{"n_layer": 8, "d_model": 768, "n_experts": 64, "experts_per_token": 4, "d_expert": 176, "d_shared_expert": 384, "activation": "elu", "moe_layers": [0, 1, 2, 3, 4, 5, 6, 7], "router_score": "softmax", "normalize_top_k": true, "routed_scale": 2.0, "balance_loss": 0.000326, "balance_bias": true, "init_std_router": 0.0375, "lr_router": 0.000663, "vocab_size": 38585, "norm": "rmsnorm", "norm_eps": 1e-05, "tie_embeddings": false, "optimizer": "adamw", "lr": 0.000304, "beta1": 0.9, "beta2": 0.98, "batch_tokens": 131072, "seq_len": 1024, "train_tokens": 1176000000, "steps": 8973, "dataset": "wikipedia_en"}
Below are experts of layer 4 (counted from 0) of a mixture-of-experts language model. Rows are named router (the router's row for the expert), up (a neuron's input weights, with its number) and show model dimensions 512-639. Each number is 128 + 24 x the weight over its row's rms, rounded and kept within 0 to 255.
Before each expert's rows: "gets" lists some tokens that make up at least twice as much of what it gets as of all text. This comes from a sample of Wikipedia text that the model never trained on. Tokens count by the router's weight.

# expert 26
gets: " |", ":", "|", "=", "W", "N"
router [114 115 129 113  92 108  98 126 117 165 148 121 107  84 119 120 122 158  87 104 122 112  81 161 115  84 160 110 111  93 111 155  94 107 149 123 128 155 184 174 105 163 132 102 150 142 107 149 124 176  95 156 114 144  87 141 146  92 153 156  99 113 139 152 120 110 137  92 149 121 125 122 122 102 113 154 124 160 161 137 165  94 106 114 157 109  93 164 114 146  83 149 138 110 132 160 124 126  84 165 156 104  97 129  94 139 117  96  90 109 159 167 138 157 154 150 149 128 109 157 141  96 150 161  99 168 174 101]
up0 [108 153 122 127 123 113 134  69 122 119 157 149 168 108 159  88 102 146 179 111 160 104 129 135 150 159 147  72  97 142 124  89 134 122 120 150 159 118 105 141 153 141 113 102 150 138 100 155 104 107 154 126 158  85 135 107 127 150 144 191 164 141 144 136 128 153 118 118 125 108  94 136 104 167 125 102 183 148 120 137 120 147 131 157 102  85 163 111 119 128 145 102  95 158 125 144 127 128 137 103 139 103 142 161 127 126 130  79  94 130 124 155 135 100 133 112 110 174  87 140 174  85 115  88 195 161 170 124]
up1 [ 97 100 108  82  87 154 128 128 105 109 139  95 122  96 143 145  98 155  82  90 132 147 134 164 103 148 100 142  86 121  89 117 137 140 124 159 150 158 109 168 155 138 138 160 157 119 107 141  83 128 140 151 145 129 169 125 137 129 113 148  92 129 134 130  77 108 132 109 153 140 185 159 173 141 101 123 135 111 110 103 143 131 163  97 126 124 147 142 105 110  95 152 107 128 121 131 136 125 111 138 143 112 137 143  83 105 114 123 138 121 150 134 135 166 160 127  94 141 112 118 110 152 145 168  58 120  83 106]
up2 [126 122 154 124 145 154 122 149 118 108 150 129 135  97 121 142 122 153 119 142 144 126  75 179 188 149 116 144 153 132 140 105 131 158 145  94 160 156 131 142 110 130 121 131  93  97 109 156 148  79 133 136 138 105 130 146 178 157 142  92 163 174 110 143 137 111 155 152 111 121 128 144 105 111 141  79 115 155 160 120 139 152 157 173 121 108 113 104 127 161 159  96 115  92 111 109 110  93 111 134 154 158 127 142 106 142  98  85 123 118 137  92 152  89 117 122 144 146 175 100  89 138 101 142  87 130 163 114]

# expert 33
gets: " and", " is", ")", " to", " they", " can"
router [143 132 122 128 132 171 140 185 150 105  96 135 119  80 161 157 134 107 133 133 157 132 120  86 137 110 116 130  99 129 149 159 148 147 134 169 119 110 137 128 138 136 125 150  93 122 154 131 141 146 142  99 115 122 105 122 119 101 140  99 132 174 126 112 125 105 111 136 145  98 100  80 148 118 112 120 130 138 150 110 155 125 163 137 115 151 149 150 156 149 149 146 124 106 132 129 154 145 139 128  82  90 126 106 125  92 137 149 151 141 130  85 148  84 114 112 118 147 100 138 136  80  74 107 133 132 110 110]
up0 [118 133 129  92 147 142 142 164 145 133 127 124 112 155  92 137 157 177 116 126 149  86 114 110 131 141 124 126 155 153 113 160  93 155 138 163 112 126 143 171 129 113 112 142 110 115 107 118 130 100 133 123 140 111 107 153 128  98 117 109 140 118 145 136 150 145 119 148 131 132 141 101  86 117 121  90 102 144 148 138 121 119 150 163  89 145 147 130 141 115  96 137 136 119 141 129 145  90 140  93 152  91 100  70 122 153 102  99 134 131 147 173 111 117 119 121 158 120  88 130 120 139 176  97  80 104 149 126]
up1 [118 170 127 134 130 122 111 135 113 147 134 114 162 125 115 102  79 136 107 135 175 146  95  97 139  87 141 115 139 137  93 137 129 118 174 113 164 119 134 149  96 151 184 106 139 167 157 121 124 138 134 125 149  83 115 133  91 109 137 111 110 141 138 120 125 112 154 159 111 137 134 104  95 163 124  72 102 118 162 178 157 118 111 161 134 125 154 140 177 150 138 121 116 126  96 132 116 107 126 143 113 124 159  94 138 133 114 127 109 136 132 140 123 127 178 173 115 152 147 134 114 171 135 135 109 121  83 116]
up2 [145 149 162 104 125  84 108 139 133 126 137 168 100 124  79 100 127 105 153 165 105 126 125 110 154 165  78 145 129 111 145 161 162 117  91  94 101 117 113 158 166 106 109 150  97 139 104 107 100 116 111  94 151 122  99 134  61  98 134  99 105 131  87 133 116 116 154 107 146 134 158 129 154 102 126 106 135 159  89 135 159 158 137 173  91 119  96 103 150 124 128 124  96 108  94 148 113  88  54 111 124 142 128 161 145 127 128 135 130 127 112 160 113 115 149  91 150 124 123 110 165 126 139 107 151 153  99 119]

# expert 13
gets: " in", " was", " of", " is", " against", " for"
router [144 126 153 111 125 137 145 141 126 105 107 108 109 155 108 164 113 133 149  96 149 125 175 109  97 132  96  94 128 110  89 142 147 119 148 144 110 113 115  91 135 115 157  90 135 181 127 157 139  83 147 103 149 119  93  97 144 155 152 113 106 150 110 133  98 110 164 166 148 128 151 121  92 110 123 152 153  84 102 120 126 114 175 160 140 119 141 108 127 141 124  89 146 139 137  99 120  99 133 159 117 104 153 152  86 136 106 121 105 114 127  95 133 128 126 133 110 100  98 144 151 113 169 149 119 145 148  84]
up0 [ 90 133 171 151 187 118  95 162 144 153 158 111 156 161  86 111 128 110 126 101 133 120 158 144  96  97  95  86 167  81 105 118 108 168 138 115 112 134 110 108 181 148 129 124 158  90 136 147 144 126  90 106 105 160 106 126 100 103 154 152 132 116 146 127 168  90 103 135 131 144 100 115 133 134 151 137 146  97 146 131 148 114 154  90 103 122 128 149 164  88 134  85 109 159 162 128  90 132 131 180 113 125 113 121 155 116 104 144 135 104 167 143 102  87 142 107 108 125 114 136 119 129 127  97 121 118 108 140]
up1 [132  81 149 119  91 147 127 110 120 105 142  71 170 124 123 131 161 100 136 128 133 131 120 130 121 130  94 136  88 104 129 156 130 118 150 110  87  92 128 143 127 108 147 167 121 104 130 149 105 148 111 110 117 175 103 156 124 133 164  91 108 152 143 146 153 150 124 112 102 128 156 122 148 165 148  94 104 125 135 113 136 179 109 105 156 160 129  86 127 149 133 129 119 111 116 127  94 191 126 154 127 130 141 115 128 155 140 163 126 141 130 160 100 112 158  78 131  90 171 163 138 152 160 105 164  88  97 152]
up2 [123 111 143  95  92 123  90 121 136 145 101 123 154 163 168 131 122  90 148 164 158 114 149  94 135 127 100 109  96 153 165 129 113 104 153 108  98  98 161 116 136 165 157 115 162 110 120 153 170 130 105 123 175 135 153  99 143  89 154 146 106 130 140 106 113 135 145 168 120 121 125 146 149 165 139 114 149 106 161 147 169  82 178 111  96  95 109 113 167 165 133 141 143 103 139 104 136 103 154 121  95 123 116 139 104 127 136 157 104 170 156 125  99 106 119 149 105  94  92 102  71 153 146 123 113 122 136 156]

# expert 5
gets: " of", " for", " to", " from", " at", " by"
router [153 111 103 104 137 133 137 155  90 141 123 113 117 126 136 163 119 129 120 161 132 128 143 140 140 112 130 112 132 102 100  96 141 163 120 130 126 169 132 138  83 130  97 126 119 105 138 109 119 127 133 127 123  94 147 136 133 175 106 170 166 128  88 168 142  76 103  96 108 138 150 107 158 112 140 145 128 151 123 130 135 105 127 102 153 121 139 116 137 151 134 102 135  89 143  97  97 130 127 110 144 118 116  99 140 105 130 105 132 100  96  96 114 159 118 133 134 132 109  94  81 128 164 118 110 133 108 129]
up0 [139 103 134 109 148 118 103  90 134 120 106 170 102 129 138  91 103 153  98 162 145 148 118 146 125 106 137 124 154 124 125 143 124  81 146 122  91 152 102 115 151 117 117 169 117 118 133 125 151 143  91 103 140  80 151 147 111 124 146 114  86  99 114 129 129 164  96 140 115 151 116 174 143 123 127 123 147 106 116 134 127 137 148 144  93 179 161 173 156 132 120 145 158 117  94 109 157 103 139 107 128 108 137  95  97 127  86 173 132 122 154 105 154 122  97  94 166  96 118 133 166 159 149  91 124 132  86 120]
up1 [114 156 148 150 146  82  96 104 148 119 113 142 140 112 133 123 153 113 121 131  97 127 140 113 107  90 154 128 171 143 114 149 180 111  83 101 134 123 117 130 154 107 122  95 110 140 118  94 170 111 108 134  96 113  91  96 127  99 133 154 158 107 129 116  83 139 126 104 146 105 165 123 135 103 137 158 129 132 143 146 135 128 117 143 132 110 117 134  83 163 119 111 139 141 119 119 164 131 119 164 130 139 121  91 145 151  91 118 148 153 107 112 168  91 126 125 153 121 141  96 149 119  99 141 114 121 116 138]
up2 [164 129 147  89 119 131 141 130 111 172  99 156 142 128 120 113 126 141 164 129 133  88 141 140 118  96 164  89 125 131 126  86 137 125 140 123 104 136 156 123 160 106 132 158 122 117 126 146 151 149 110  96 160  80  95 151 137  68  97 129 149 129  84  83 112 124 110  78 150  88 146 127 128 155 120 135 130 150  92 147 112 105 148 104 152 137 117 116 124 158 111 140  89 118 164 135 142 160 120 108 174 109 173 129 174 116 154 141 161 155 161 103 103 122 119 148 104  84 149 100 147 120 131 151 112 158  90 136]

# expert 12
gets: " to", " the", ".", " of", " for", " his"
router [115 119 105 121 135 146 162 122 152  93  95 133 118 127 121 108 122 137 116 119 129 115 130 150 158 163 114 118  93 122 169 113  86 118 121 145 141 149 168 112 142 129 145  85  95  91 129 134 135 134 104 170 148 118 163 164 126 148  72 144 137 138 116 152 154  92 147 134 115  75 152 124 159 148  81 116 116  96 147 125 116 151  98 110 115 151 131  78 174 104 115 125 113 156 120 108 103 134 133 158 126 159 127 168 130 127 174 132 151 123 117 142 136  82 118 119 147 114 100 170 155 114 146 128 110 140 140 130]
up0 [151 177 133 160 142 130 124  96 103 153 110 139 125 131 145 129 135  92 127  78 140 158 124 149 132 100 126 109 124 112 137 136 108 164 190 133 114 144 136 164 171 160 116 124 131 122 136 139  88 119 140 167 111 138 124 102 101 104 162 127 146 177 109 141 101 122 144 146 153 119 111 143  99 109 123 129 161 162 112 137 128 158 124 113 151 118 148 113 109 133 125  60 120 141 164 116 134 110 141  87 123 141  92 129  92 145 112 127  96 102 138 105 156 152 137 122 127  94 116 133 130 105 136 130 144  74 138 125]
up1 [ 94 113  78 133 110 155 177 168  78 168 134 118 116 122  95 145 145 120 138 126 135 182 125 127 142 123  77 114 139 133 133 172 127 125  83 138 124 102 150 106 123  93 148 101 130 152 141 103 123 104  92 126 112 130 107 156 102 146 109 175 112 169  97 130 143 117 144 136 119 109 131 125 140  93  95 152 100 147 128 153 164  99 142 113 142 156 161 117 128 146 113 108 134 150 148 144 126 168 138 104  84 166  99 156 116 121 121 100 114 123 108 146 119 130 100 149 168  91  92 134 113 147  96 144 114 110 136 138]
up2 [ 85 175 152 111 109  82 109 128 115 112 113 180 130 108 168 162 129  96 112  83 146  94 122 154 128 136 123 133 129 142 136 142 128 140 166 112 158 110 119 122 108 134 128 142 140 144 154 114 102 135 142 130 165  83 132 119 181  86 157 144 157 145 130  90 130  97  94 170 103 201  76 136 105 115 123  99 119 125 122 102 132 125 132 174 127 140 111 112 102 108 104  87 132 134 113 114 122 139 120 113 112 145 148 133 117 164 140  94 131 141 128 135 120 156 127 110 145 100 163 126  70 119 140 138 116  94 115 177]

# expert 53
gets: "\n", "|", " (", " League", " round", " 2"
router [128  99 156 154 112 104 133 117 102 123  84 131 140 123 111  94 102 103 155 120  97 127 100 104  96 140  87 114 126  95 153  83 151 149 139 126  99 162 148  87 155 166 149 109 132 135 122 147 137 119 156 164 141 131 108 108  82 107 134 101 136 147 168  96 104 115 135 144 152 124 149 169 121  73 179 100 137 118 144 122 133 139 125 153  99 134 175 127 123 174 159 137 117 142  94 132 103  92  95 135 137 101 124 156  85 101 113 130 117 153 115 124 129 108 121 166 135 152 144 127 150 118 187 150 135 151 138  96]
up0 [144 142 117 190  94 113 127 146 140 135 112 138 132 115 139 132 162 140  97 111 144 124 166  97 136 114 174 159 138 115 131 100 136 158  71 136 145 162 103 119 149 122 132 140 124  96 115 173 136  97 113 103 113 102 117 168 143 148  97 126 147 149 179 137 130 139 137 115 133  77 120  71 113  92 105 101 103 157 112 102 167 126 134 104 136  92 108 128 152 120 139 119 136 177 148  85 161 115 133 153 130 120 149 119 148 157 118 104 137 158 150 116 135 128 124 124 131 127 126 160 172 155 143 136 102 156  81  85]
up1 [107 119 102 146 130 153  79 124 111 171  98 147 129 142 155 149 161 139 151 128 134 133 139 114 135 144 113 152  81  94  93 131 162 141 112 133 154 116  81 158 139 131 123 155 120 125 146 127  72 129 151 153 124 168  96  95 126 130 105  80 154 105 101 126 113 103 115 105 133 141 108 145 134  98 132  94  90 151 136 148 143 157 153 160 165  95 169 126 162  98 130 115 112 162 154  91 101 105 132 146 125 167 172 117 145 116 122 115 137 151 156 150 138 156 161  98 139 149 109 107 148 147 132 119 132 140 155 127]
up2 [152  84 128  98 162 111  84 145 137 131 109  76 121  88 143 156 115 129 116 113 185 113 122 122 148 111 105 146 104 105 102 155 154 129 120 113 101 138 111 122 102 138 127 119 104 147  89 109 138 121 110 105 136 153  86 132 171 167 176 131 125 169 128  95 178 134 119 144 102 110 140 131 177  86 116  98 116 144 121 103 104 112 145 130 126 140 118 162 100 118 111 119 148 149 144 135 151  83 156  84  89  76  85 121  97 122 147 105 139 118 155 141 125  96 103 136 138 129 123 139 151 118 188 124 134 145 143 164]

# expert 25
gets: ".", "\n", ").", "==", " ==", "\"."
router [134 134 137 110  92 130 136 144 137 160 153 148 126 144 116 154 125 114 123 144 113 111 161 124 100 132  95 146 145 124 112 114 100 124 111 157 113 158 138 149 118 149 132  95 141 106  87 168 124 110 117 178 148 152  92 146 163 134 160 113 126 144 149 100 132 131 111 139 129 149 122 121 175 122  78 123  99 156  90 127 173 151 124 156 101  97 138 114 138 145 122  96 109 137 125 116 101 115 128 139 112 131 161 133 138 126 109 116 123 110 114 145  99 136 106 137 157 143 133 127  85 139 109 138 161  94 170 133]
up0 [ 98 121 136 123 151 144  92 129 148 166 159  78 131 132 148 143 156 160 133 164 107 149 133  71 136 149  94 109 122  94 106 132 132 107 113 151 136 153 127 138 104  90 149 123 125 105 120 156 119 137 150 102 134 123 105 158 121 110 119 140  71  87 108 146 150  91 152 117 117 126 158 153 120 156  77 158 163 134 131  96 112 130 139 154 124 126 143  86 138 148 103 121 108 144  98 176 109 129 154 156 112 156 149  77 143 105 166 116 113 161  87 162 147 165 118 116  92 189 164  82 106  75 159 107 147 131 131 137]
up1 [157 118  92 148 138  95 191 103 116 129 131 115 156 125 172 117 126 128 105 122 105 129 131 137 139 118 107 161 113 108 147 134 134 137 126 158 133 177 142 124  94 136 130 121  80 121  98  89 101 170 119 149 127 164 167  94 128  94 102 127 112 129 157 165 194 157  70 163 123  80 135 103 133 132 118 125  85 143 102 119 140 119 105 124 118 105 120 130  78 128 143 129 125 193 130 111 148 180 147 105  83 128 143  80 123  98 130 128 171 143 173 121 132 123 123 161 166 164  89 116 123 102 134 128  98 109 149 172]
up2 [110 117 122 150 127 141 171  89 130 137 144 115  88 130 107 117 106  71  83 151 132 131 144 129 123 156 132 127 158  89 158  95 121 148 104 126 148 119 104 117 112 167 160 150 127 141 158 130 145 171 173 134 132  78 142 108 125 133 159 125 167 115 127 146 133 137 144 152 145 201 104 132 115 121 103 136  93 152 140 178 101 128 162 124 127  90 112 108 121 129 114 114 130  96 139 161 149 166 141 128 138 130 120 135 123 164 149 143 108 143 151 120 101 121 130  97 136 103 170 125 148 127 140 173 105 104 107 160]

# expert 18
gets: " was", " is", " were", " are", " be", " been"
router [152 148 142 123 101 130 137 112 104 121  69 143 148  73 142 101 143 154 159 126 109 127 177 109 138 116 136 101  77 106 126 107 134 131 175 113 163 111 129 118 122 152 153 137  62  86 155 150 118 111 101 152 124 127  96 126 183 122 140 114 122 104 154  89 152 124 137 157 153 108 175 117 161 101 128 175 168 104 157 145 120 121 141 157 151 116 139 138 145 136 100 120  86 124  88  77 154 114 170 158 137  89  95 104 120 150 113 129 114 150 127 124 115 146  86 121 132 161  77  80 103  93 146  84 110 162 144  98]
up0 [134 163 129 134 121 105 125  96 148 159 114  79 134 132 100 119 116 150  95  75 162 107 147 133 132 147 110 107 133  98 135 117 141 126 183 132 113 147 113 147 135 114 143 103 107 127 134 153 108 145 129 149 112 171 156 114 130 146 123 138 114  90 130  92 138  86 127 161  84 107 128  65 144 109 102 100 100 104  88 122 133 111 107 147 114  99 107 109 117 125 143 125 138 106 133 144 157 126  96 117 114 144 160  92  91 103  83 142 149 119 126  94 151 108 130 117 117  85 155 120 124 141 112 106  79 140  95 168]
up1 [117 117 152 124 133 142  99  95 128 195 131 116 105 131 125 104  70  98 137 126 134 130 159 109 115 122 124 127 140 127 120 127 111  96 100 150 176 135 120 109 119 147 142 103 128 161 124  96 142 131 173 140 139  91  86  90 170 147 121 103 131  87 117 149 124  74 121 128 109 157 157 154 132 154 101 122 123 164 179 121 130 104 144 113 143 134  90 124 124 133 152 132 127 158 136 114  92 104 130 132 130 105 119 173 116 120  93 128 139 144 116 121  94 148 141 161 123 124 130 146 125 123 173 131 147 147  64 150]
up2 [125 108 133 121 173 140 108 116 156 132 123 181 105 134 132 112 117 125  76 145 142 146 125 144 145 136  64 160 119 156 116 117 148  95 150 150 132 137 116 112 102 131 163 176 120 107  95 147 150 141 146 170 118 141 107 141 108 158 114 133 162 120 146 114 161  85 127 122 146 112 178 138 155 153 145 135 114 132 123 156 126  91 111  87 191 120 127 118 112 120 103  98 118 163 167 147  93 154 118 132  83  95 135 176  94  57 158 108 124 130 115 126 107 120 162 148 127 129 144 133  99 125 154 114  85 120 149  96]

# expert 40
gets: ".", ",", " –", " and", "0", "1"
router [ 86 125 167 116 139 167 105 137 122 102 158 140 145 140  66 132 170  84 142 117 150 119 145 125 154  98 122 149 157 141 100 124  93 142  97 112 150 123 137 137 130 152 145  93 108 161 160  73 143 111 119 160 100  97 103 157 123 127 143 124 103 170  84 109 107 140  83 111 128 102 125 157 160  94 138 146 119 166  77  96 137 156 128 123 139 163  98 151 121 180 145 128 121 108 121 141 118 122 121 124 131 132 166 152 160 117 123 119 143  77 125 133 124 177 150 156 152 148 161 138 136 128 113 120  85 130 109 166]
up0 [116 153 106 131 101 138 160 154 110 159  94 101 132 155  88 124 123 161 134 136 165 120 144 172 129 109 138 157 195 128 190 130 140 104  89  80 134 129 137 150 151 111 148  98 151 118 118 144  94  92 123 148  98 161 104  73 112  78 141 131 103 142 126 137 154 128 138  90 119 117 113 142 159 131 129 120 125 151 148 155 147 169 117 127 100 135 160 148 139 146 107 110 135 110 117 119 140 141 120 147 125 101 148 120 113 109 146 130 163 177 109  95 146 112 139 140  88 161  97 132 119 133  87 131 108 160 110 118]
up1 [123 100 161 108 195 136 159  81 129 146 130 128 155 142 149 147  94 164 164 121 150 150 153 134 106 113 134 140 184 105 143 132 129 124 144 151 153 140  86 145 146  86 100 108 154 144  91 100 173 110 166 119  94 124 129 124 138 101 143 134 107 161 111 107 117 137 132 129 143 136  82 126 109 101 156 150 138  90 128 133  79 119 168 155 144 113 125 115 141  94 111 101 120 135 168 122 136 115 164 141 105 143 120 100 117 179  96 114 134 155 145 134 160 111 121 135 139 116 155 118 130 136 106 154 109 167 141 148]
up2 [118 110 157  97  70  96  93 161 156 112 136 131 117 153  98 148 123 130 148 163 114 163 134 135 137 106 118 157 150 147 127  80 161 115 117 134 154 109 148 118 152 125 127 146 127 107 104 112 142 118 120 102 107 100 130  96 124 116 122  92 137 115  94  98 116 112 111 118 109 142 119 146 136 150 135 127 146 108 154  89 132 135 107  91 122 166 137 125 165 110  98 168 142 146 118 116 118 148 155 136 134 119 167 162 101 134  92 117  67 114 133 110 159  95 116 121 105  80 158 137 101 107 124 128 102 150  91 154]

# expert 8
gets: " ", "–", " his", "th", " along", " in"
router [117  91 147 130 158 114 145 101 115 113 140 148 131 156 121 142 169 168 168 151 139 118 183 124 136 128 146 126 107 111 144  95 155 106 115 117 140 139 104 112  92 159 128  92 140 180 177 111  95 100  83 171 110 132 104  98 160 115 105 128 125 168  92 161 136  93 150 134  97 139  90 146 135  85 134 129 109 129 148 165 148 143 113 158 108 132 141 135 118 150 134 128 112 126 159 168 112 187 181 116  83 101 146 130 107 129 111 155 124  88 129 105 142 148 135 152 172 145 130 102 123 118 129 134 111 119 168 170]
up0 [109 103 150 125 106 110 153 158  94 127 128 107 161 120 117 118 185 132 113 117  73 106 164 141 122 130 115 105 146 119 128 108 119 169  47 114 102 143 172 146 111 118 105 110 132 151  88 143 110 125 128 142 111 116  76 122 131 128 112  75 141 158 133 147 126  91 138  95 144  93  98 147 133 156 166 114 127 116 153 114 133  71 153 165 132 146 105 109 127 168  96 128  97 109 150 104 144 142 138 127 101 118 167 121 107 169 120 142 107 125 118 122 175  98  85 125  77 127 163 151 106 140 106 149  90  95 119 157]
up1 [156 145 154 145 206  99 107 112  99 114 125 100  77 135 137 121 147 122 155 152 147 108  76 111 158 157 114 167 126 104 128  72 116 135  89  90 110  83 126 133 105 119 145 155 104 147  91 181 144 136 117 130 162 195 141 134 135 120 135  94 137 104 139 100 172 171 107 190 159  86 129 117  91 120  73 113 103 102 127 116 104  96 112 153 159 147  82 135 136 105  99 181  94 120 130 109 120 140 116  92 109 158 169  95 123  96 131 166  83  91 175 134 127 135 103 136 115 138 130 143 119 126 110 124 148 130 140 101]
up2 [ 88 117 121 117 117 128 134 174 132 157 129 113 110 109 161  93 132 144 119  97 117 102 139 100 120 127 147 126 154 143 152 161 143 109 168 115  84  91 108  90  75 180 140 119 172 152 164 170 126  78 108 162 119 102 194 154 165  94 165 141 138 125 155 107 130 131 112 121  87 125 121 110  93 130 100 133 165 164 100 101 123 142 113 124 103 109 152 135 151  95 123 151 159 107  82 135 121  96 123  81 113 123 129 149 103 102 142 130 101  99 141 130 103 127 139 122  75 109 117 126 124 155 155 137 145 146 109 151]

# expert 44
gets: " the", " ", " 1", " 0", "–", " 2"
router [120 144 139 137 175 115 149 102 104 137 112 106 146 149  92 129 115 142 144 119 131  80  98 146 140 174 103 136 122 143 124 115 149 119 111 129  93 122 138  93  81 133 151 147 165 168 113 161 160 101 154 166 136 141 142  83 128 136 104 114 145 127 165 109  99 127 133 123 157 152 117 123 105 147 136  64 114 134 121 163 143  93 138 109 149 109 133 109 150 100 184 146 158  99 128 112 124 101 156 143 112  71 132 134  81  98 152 122 135 128 173 146 148 107 143 181 158 154 124 109 118 123 163 129 101 168  98 114]
up0 [141  91 141 130 106 117 170 127 139 144 139 123 104 159 108 114 136 164 153  75 124  95 101 129 134 120 112 133 156 138 179 144 120 134 105 119 118 149 106  92  94 148 121 170 128 120 123 127 136 105 151 127 136 123 149 128 168 102 155  79 139 122 142 138 114 151 140 134 124 148 147 149 201 115 152 144  85 130 115 136 149 131 146 110 106 141 124 114 150 124 118 113 125 108 137 159 165 134 126 132 118 147 139 146 114 154 123 108  99 113 105  65 136  93 104 109  96 155 111 106 106 153 166  78 155 146 138 112]
up1 [121 169 131  86 107  99 143 128 108 104 124 159 105 120 133 143 120 102 127 128 125 135  88 147 170 138 127 160 125 116 175 106 106  89 150 110 160 125 111 112 131 127 116 172 134  95 139 157 124 143  69 171 102 104 105 130  77 116 129 112 140 154 101 123 176 125 101 169 101  98 119 107  79 125  95 161 137 145  99 106 113 123 135 127 115 111  90 153  95 102 144 133 136 157 136 122 150 113 147 140 147 119  99 100 140 105 157  80 103 122 170 121 102 102 102 128 116 102  73 135 145 105 150 157 142 172 141 138]
up2 [121 145 139 182 120 138 146  87  88 143 145 125 149 144 114 150 167 144  83 103 122 145  80 143 145 141 140 125 131 127 105 135 129  99 170 103 151 141 117 139 102 131 130 161 122  94 136 141 157 137 137 117 175 105 156 125 142  99 152 110 167 109 125 148 165 164 121 111 103 139 149 148 158 138 128 123 137 120 135 105 101 114  89 125 140 111 128 159 115 126  97 135 124  98 126 135 128 126 109 143 133 138 115  79 175 144 115 134 135 172 133 108 129 125 116 116 128 132 108 119 150 144 122 154 152 158  91 164]

# expert 15
gets: " he", " and", " He", " which", " it", " had"
router [146 116 106 137 156 136 114 155 150 107  87 173 159 127 157  96 154  92 110 149 115  87 161  92 104 101  75 110 127 128 141 119 106 106 115 123 111 126 139  96 133 121  75 117 110  65 124 126 132 157 107 152 146  88 161  97 148 141 107 153  95 149 155 141 130 125  77 112 114 139 122 126  97  89 114 122 110 103 149 116 144 107 164 129 156 132 116 132 125 127 121  97 106 135 147 114 144 127 157 138  99  91 120 150 110 103 142 168 146 141 148 120 117 146  97 163 109 119  86 136  87  90  98 143 150 149 137 106]
up0 [112 134 137 125 150 122  88 129 121 118  90 130 129 132 156  92  88 155 164  87 125 141 129 115 149 140 137 133 121 124 109 122 101 105 115 137 115 116 110 128 142 155 162 148 109 143 125 138 175  97 165 150 128 112 173 134 168 159 156 143  95 106 159 111 171 128 134 114 132  78 155 141 141 139 121 133 132 141 176 120 151 122 152 120 145 122 102 123 158 153 108 145 125 143 122 134 117 143 131 138 165 144 138 166 171  99 115 151 121  90 118 136 112 136 120 158 112 140  93 149 123  77 145 120 138 100 110 136]
up1 [158 136 115 137 155 119 145 132  82 136 101 144  98 132 143 131  92 163  86 167 140 132 103  87 116 146 138 138 123  99 107 126 133 127 134 125 104 109 146 118  96 147 135 116 108 165 149 175 107 191 165 141 112 100 139 121  75 147 161 142 134 114 158 159  99 114 107 113 118 115 106 115 137 122  98 176  93  74 102 116 132  92 110 107 102 103 142 163 128 156 119 122  77  91 131 121  89 130 175 154 112 116 131 157 131  75 132 126 114 131  96 159 106  94 129 135 109 125 140  92 157 151 119 159 139 108 142 149]
up2 [111 145 149 152 109 114 107 120 105 183 106 160 131 109 137 130 105 139 151 142 109 132 120 126 165 141 134 120 138 132  80 132 130 132  88 134 131 144 103 149 113 118 141 120 112 128 135 103 150 138 163  92 110 117 107 109 138 124 151 140 122 136 107 155 157 168 112 151 190 152 153 140 133 103 109 131 119 107 104 156 118 134 118 110 156 123 126 114 109  90 123 132 127 136 115 135 130 161 149 161 126  85 132 156 124 156 169 131 145 122 105 137 134 105 156 108 113 126 166 128 123 152 100 150 159 118 158 140]

# expert 59
gets: " in", " on", "|", "(", " 1", " United"
router [144 148 117 131 154 115 118 102 135 122 152 172 116 128 133 104 111 140 172 142  95 176  94 135 129 124 118 120 134 117 166 132 143  91 140 123 138 150 110 142 135 160 165 111 141 168 149  97 108 147 132 112 163 113 124 125 150 142 159  89 121 116 164 121 134 120 137 110 144 135  74 144  95 147 173 135 116 146 143 170 106  77 182 138 121 140 116  91 156 112 113 125  93 104 110  97 154 115 150 125  90 154 142 128 103 121 130 130 149 109 126 123 108 115 162 103 136 170  95 138 134 140 164  99 159 168 142 125]
up0 [114 128 123 138 164 114 133 101 145 129 135 136 109 145 130  98 167 117 118 131 147 155 141 100 137 106 116 133 150  82 149 142  97  93 130 121 172 160  85 184 113 142 127  80 111 102 161 135 126  90 110 152 102 111 107  80 113 136 142 146 130 119 157 102 116  87 148 168 134 147  83 132  70  96 116 121 130 147 104 147  93 109 119 137 165 101 165  97 116 155 134 119 109 121 139 101 155 142 144 113 160 137  75  94 104 172  89 110  94  94 171 100 146 148 156 145 120 146 112  85 163 159 164  98 153 137  91  96]
up1 [135  98 125 141 171 135  76 136  94 120  89 116  85 100 152 128 138 158 160  98 151 140 122 121 126 107 100 124 118 115 133 126 136 147 138 144 161 172 103 181 137 118 133  96 150 134 100 113 182 125 124 185 134 119 120 103 152 125 107 150 103 138 136  95 110 145 150 184 109 131 141  73  75 137 120 115 144 129 161 124 110 123 148  87 107 118 148 114 120 119 148 162 103 106 110 148 112 114 176 141 108 106 176 138 142 135 114 119 151 123 161 122 139  87 103 128 187 133 112 145 144 120 116 154 158  81 136 168]
up2 [168 107 149 116 111 157 110 149 159 138 143 116 136  92 105 178 133 112 120 122 113 175 120 172 113 135 145 144 113 145 149 149 118 113 150 174 131 117 152 128 131 118 146 129 102  89  98 133 146 129 142 196  90 110 113 134 159 136 162 200 129 140  93 152 104 135 153 111 135 102 103 144 118 115 139 119 148 136 116 109 102  78 134 120 136 143 148 125  89  96 128 127 131 145 136 137 147 165 156 155 120 107 145 110  89 130 128 132 136 109 175 102  76 112 124 169 148 138 142 140 162 116  93 103  90 134 138 162]